Below are experts of layer 7 (counted from 0) of a mixture-of-experts language model. Rows are named gate (a neuron's input weights, with its number), up (a neuron's input weights, with its number) and show model dimensions 256-319. Each number is 128 + 32 x the weight over its row's rms, rounded and kept within 0 to 255. Numbers have three digits each.
Before each expert's rows: "comes after" lists some tokens at least twice as common just before its tokens as in all text; "gets" lists some tokens that make up at least twice as much of what it gets as of all text. This comes from a sample of Wikipedia text that the model never trained on. Tokens count by the router's weight.

# expert 26
comes after: " |", "\n", " =", "==", " ==", "==="
gets: "\n", "===", " =", " ==", "==", " ==="
gate0:148115118091130140183099116141127208129110158126087171145108177207169188074116097144192116086156123074058131137128085074140103126102165124081087117088153127075178149115170093114119132103089134
up0:154137101201098146192164103155148077089120084096156118131130055103156107126103170094122090188116114186185140132135137155155143150134077097143153080155089193181051167122085144151138176105173103
gate1:176150180191114135153101122153111082114161148157099178197088142120095134112146074190116116099122146119103117143073082162083082058121120118160147153137091108153138120123164121155108119106076173
up1:153089127131107159087121164128106147170176157159127133095103112125171128091134159141107152138168105109063123144085128166112194165154110141145151200114093112141118134147153135104162241100117165
gate2:043118120093110127119156069153062149173142144154131124070121176130066128101146123137111132139128160138137128096093109143110102100144124159150123064100160187079113085084076162141147139211165135
up2:080100117131172113143167122182075137187089187117120131103109150097040071144141140153074162174143114149132098093110111124148084101138129127090121130114163154073118101067149185143109134214124129

# expert 31
comes after: " |", " /", " L", " 1", " W", " first"
gets: " ", " 0", " 1", ")", " 2", " 3"
gate0:146132095137151093143123110085138100148100135113128089133116143162148100101149179121117071160103083131119133146144161074050101079128091131154156154133118157143104187119072094070088092110082153
up0:133125141146084081145109091176085078074112103150133095164128115157148117112149109120099097125117132158132105140146109186177094097098095094143138157106153186136133155107097109166100141105183123
gate1:150142188089092053148128163192166116162121115117145123075142188099125114126153145075090140113164104082177119127152194126176104090122099127079104109119077112097130121116139134118168094135085157
up1:115122130082134141098133114107165165116116156109181101092184128161138174144125119103129184104077083147145108182152160121112193166127180196155166148148129144209103175166166113147163098117107194
gate2:168116152127205139168125059131161131080105106113116184112070127137157157099145091179109085136170134118126117149129126106122114146110106134101137111139116142122091106088146109094129204179133118
up2:097163145119152159117113139123146123116172086132068069110142143136111198143092098122154081100145122165099101144163143141096164101151122121109147198133209131111115096117145122075096111104154188

# expert 10
comes after: "\n", ".", ")", "s.", " ==", "==="
gets: "\n", "==", "\n ", " [", "/", ".\""
gate0:139133088130138116119049109109092122168173107082140149186083167141131103104113101120202102115096118099113147085145160115129137115097179187123176148102126087148082166109109153124061125126115138
up0:090112142131136219157158145120131106047145106172154137087185076159099183131134123115119124138174110180156105131126106141079128146164118105149077104174098198103092134160122122061160196142098138
gate1:104118131119128117149097125099140134117113110141124121088162105158101110182132135090111134124040144140081112152116148119105172137091133076126169103112095084136138109122130120090131116174096154
up1:127119100139090156077115111095129126154119128098124095107149152089075144158131118165157093102107127105169126148082044163193109146085117124115151078138134134092109130130132118122105099106113164
gate2:072123069129128169136214126148166130174155135165105092116110171133086173163189126143097164141165088135098161147028154117117103184097129124168152115134081088052169184138179106117137133135101135
up2:107116149087128128139116047136151162217124078103139158120144100131113160058113086180183176129098154144115140155119129128133129141101143175123139135172131111158119144103145159130108164175159127

# expert 15
comes after: " ", " 0", " —", ")", " 1", " his"
gets: " |", " a", ";", "st", ");", " L"
gate0:098120123103141127221114092067164126122128171181152105069144116149111139147119156147118122150083132105149119098112126143153116106129165085137111121096123195102099141071121146175165100094083124
up0:121139109093155161226090123149092168102141093139137141075114089129103143117079153117162125134159143075133080121092160101182115142135209108101114160137131126087198158103127123097152141140101141
gate1:213111152164152125104129162120094180086120094160099183161123144179104136177144115066148125187165116176162157132170185124168096145137184110166195144131135180104112104162031170158148152063114139
up1:078140086126084153128092086152113112094143120111109144112141130108189135113053093153105133114076082095141140153092073103092184159084109117129123064121133080112160149150172122108128115148097092
gate2:100063097154147181159099175118095170119118136053150127125120098166119089174153162084195087129091139118069111068076154106077159177167170095166095164129143084126164071117097116130177171157160097
up2:054166175197120169143098140093163115172114145202141099125079175146132109182121091161160091154130129089139048164052089100120119145138129105099107092088072128161120105108098198109074114052099149

# expert 22
comes after: " |", ";", ":", " /", "|", " +"
gets: " 0", " ", " 1", " 2", " 3", " 4"
gate0:086073209079136113160171100133121141188197171106148165110121154132181109169142114143138176149065119163160141161110170108142119110049151203147133155150129171136151134105113165148158087089097131
up0:151111095099103120112104169128135036098080145172137127091131096113170127137123158108132113075085151170145128111151140122087106178090123107101136106094190142116131102168134203159097064086126155
gate1:109062168163096087157147120092145162064106149098132149106104126163185125164119126117205129101145130133092114112092162091106115145116171095172155091112094099156131109148145092072149184064106133
up1:130113134117124172120070046105097146127118155119108133131177132160141146113165172136122116182140127084138140133115142093119154082164104164105111173141180134111177092088146147162203130099075138
gate2:166127184175096101101169120137143177144123096077161127146099151097053158080084128156136148098126171084125173148091101089148115104118145117158126099112154107102089071063131131108175146191218160
up2:089107105151097111139201148161120102126194136099163054124157070093143115134103193118201096090061113186152103128106128111084191131154058119090152109154088114092167086118147145127108118101166142

# expert 7
comes after: "\n", "-", " %", " Votes", " •", " zone:"
gets: "-", ".", "s.", ").", "\".", "es."
gate0:127136193112114114106146129152112196100114141154088096146127099170125137171130138161163099166118169137094054160146102173146128085152101160124136114110093158118099114130129153099064147133061078
up0:117095119135032171164166093113136118123122096156189109114152143136112144075125115080143105129148148124133132118089128103126103097167124149134123158119158153110028070112088104145114130102084152
gate1:144086156088130209156180122158145111110107082190163152155092100132164160212167102178148161177088106145052150142135109168114100169106126106086111055095109123131194136123108133146091144154200119
up1:110053119240189161135090117125101133179108127103102109106116120150132149137102146132119160117117167161082112153121103108111107096081150092176167151134112113154129126161137097135087091117136088
gate2:095125106131087130121104130131153116088156108087086098101146138119182164077179108130074152110200084088131072208119155117198131111147133099194050170096133114065109117130106110182112167206169153
up2:107129089131104170096124101150115199094152103095136144153132084133125176096109134094150143147144115145109147188145149151176134175140177161143118127056125127119140130103084129157076163118133082

# expert 36
comes after: " to", " he", " and", " He", " she", " who"
gets: " that", " with", " was", " after", " to", "ing"
gate0:108105092123151114143161158053118086107101157086097135119119056187112160096108088109208120136190083176144101114152112161127083120095109216106103164085121142100087156106085143135149151116082109
up0:113109100087119163088084135092124080127178155094175163083131170155142080114117151073105115161119131150122086086136212162117187103175094119207115161129113146224077149150141175089109114076149153
gate1:103084129117134147071112090034106113103177111089140152107062092110150061095152151135091080144044109123073180138078120147143182157105162181096127098110119098072128154167104067127157134140121119
up1:189123123107132127124193090196162107108131078133138122147118129095119164140142157092172181047095165145062107065176143134133091106113152080092125121095155173085141095088134136122096091089152113
gate2:155151155163113044163136169135154163127098093103118099123105167147136140142157103164149113172135167102152183127114145130168153163156130168123171101123113125125162093137163121133143147158147109
up2:185140103160125089154183198104109166138130108106140082148135134124124086135086145146098092155102084100112212155100137132172142138105163156133161144166121161110163096109139113107099114136108081

# expert 37
comes after: " of", " a", " with", " and", " is", " as"
gets: " the", " The", " an", "The", " a", " first"
gate0:076173158151094118108128100081163127094153130159135095101101169179173142086161200090145099138137088138119134162082123151144159179123105180135135159102165120163090133087130070091081156069130106
up0:162105121069131103180194139154095137107085147083154180152155133102131184064132094091124192119109116147125155098142162106117110099130129105110173131152110162146122107135046187133134114153099098
gate1:185128117134095120141160097121151139089107092141122164141125062171153106083133095165124174115066137116073193104175126147112073128135117088136072126152125096129138170153173164147157122133099100
up1:047129186129109116102137132135165127158144149121177124070159167107106107145162173120075155088156112152125112094123087114158097146143177148149134109132076167112138104105187141104112139166125139
gate2:139107088101138088130110119171146137090122166090125095085167097166097087131116113160188155182147120187105128118082146148177105098109144148140132104099132130136109155142049170075128151086133123
up2:127171101111083105096165133123124156123141105157134206068084145130121105067174154152137141106075114083149120187130169109124126115164116128139151140125099152124111082213111137116143131153142098

# expert 12
comes after: " the", " his", " The", "'s", " a", " its"
gets: " which", " it", " that", " this", "\"", " It"
gate0:091170163113160140126169143123131147105181110146139147179124097098101092153126075144121083101133089154117143149117209133123103149066122106114128093140183113074187202123195117120141128123137186
up0:103141122131170052141159077093089160151116104141145072103113127120136112170127109176129169128147148135155133104124112147152119127172114110186152149121131098118095104161116120171143134082143072
gate1:109114072108150098072070152170148123109130161157083156143130123128115079086180118038150112101090168155142132147145064090163129182112131131130134160064113126165114182137135125136165096071134089
up1:115113179094109190128096162092151075094154110121118172124144204148140169139084128133164149174124135124067112125079143089104171059139152186066098104135124127137089143171170138134131111138191123
gate2:140100103136080104166116135161077171180138177100125104108095155116145129066087106141084151177096120142104068167100097166169123146129154104108177162130140095122117117164065062190176144165192056
up2:158120080093135111210176181168097140132164113123113104112159106112152130156150126114157159102060142172151122153087096137122180115118119156147151170098162153108091136164103162128113063142065187

# expert 35
comes after: "\n", " ", " 1", " MF", "\n ", " 2"
gets: " |", "|", "-", ":", "=", "\n "
gate0:124183102172156135175113156127100145121097140121159109135126169141108069138099115102179188093125099117072153082158117140146099062120126163111209113177192132121134099131121080136089100132143174
up0:144187092166187147171125159084156148131139144135166136122078146079054053201108091164113128163143115143138144110150063196124114086116130143092169089153116154076121133110144127154171129151124104
gate1:098075179109131106143104130128136170112103097144126139101085114145131116115117069158157127150109161182117115146127102158141150123117171161174136141130137156152125086121232143131111144160108122
up1:173169085163091142085198053139155165114143179081094059124151135127132134137152105183129109093152148139132096147159143163120173178160136132029156081157130109142169073139127125174102134136165129
gate2:122160134147107040140130145139138194131105077128127068100131131135124116155137112152099115115100095132162159083162191137108115177148105143112158143157116102123119172096169120092089138090155154
up2:083063107126094151162155139169112118172137082158095137105177130123183106100175167137108187141173089152096139153047131183066154200153088138124197109165056150160082106115117150133120130096130168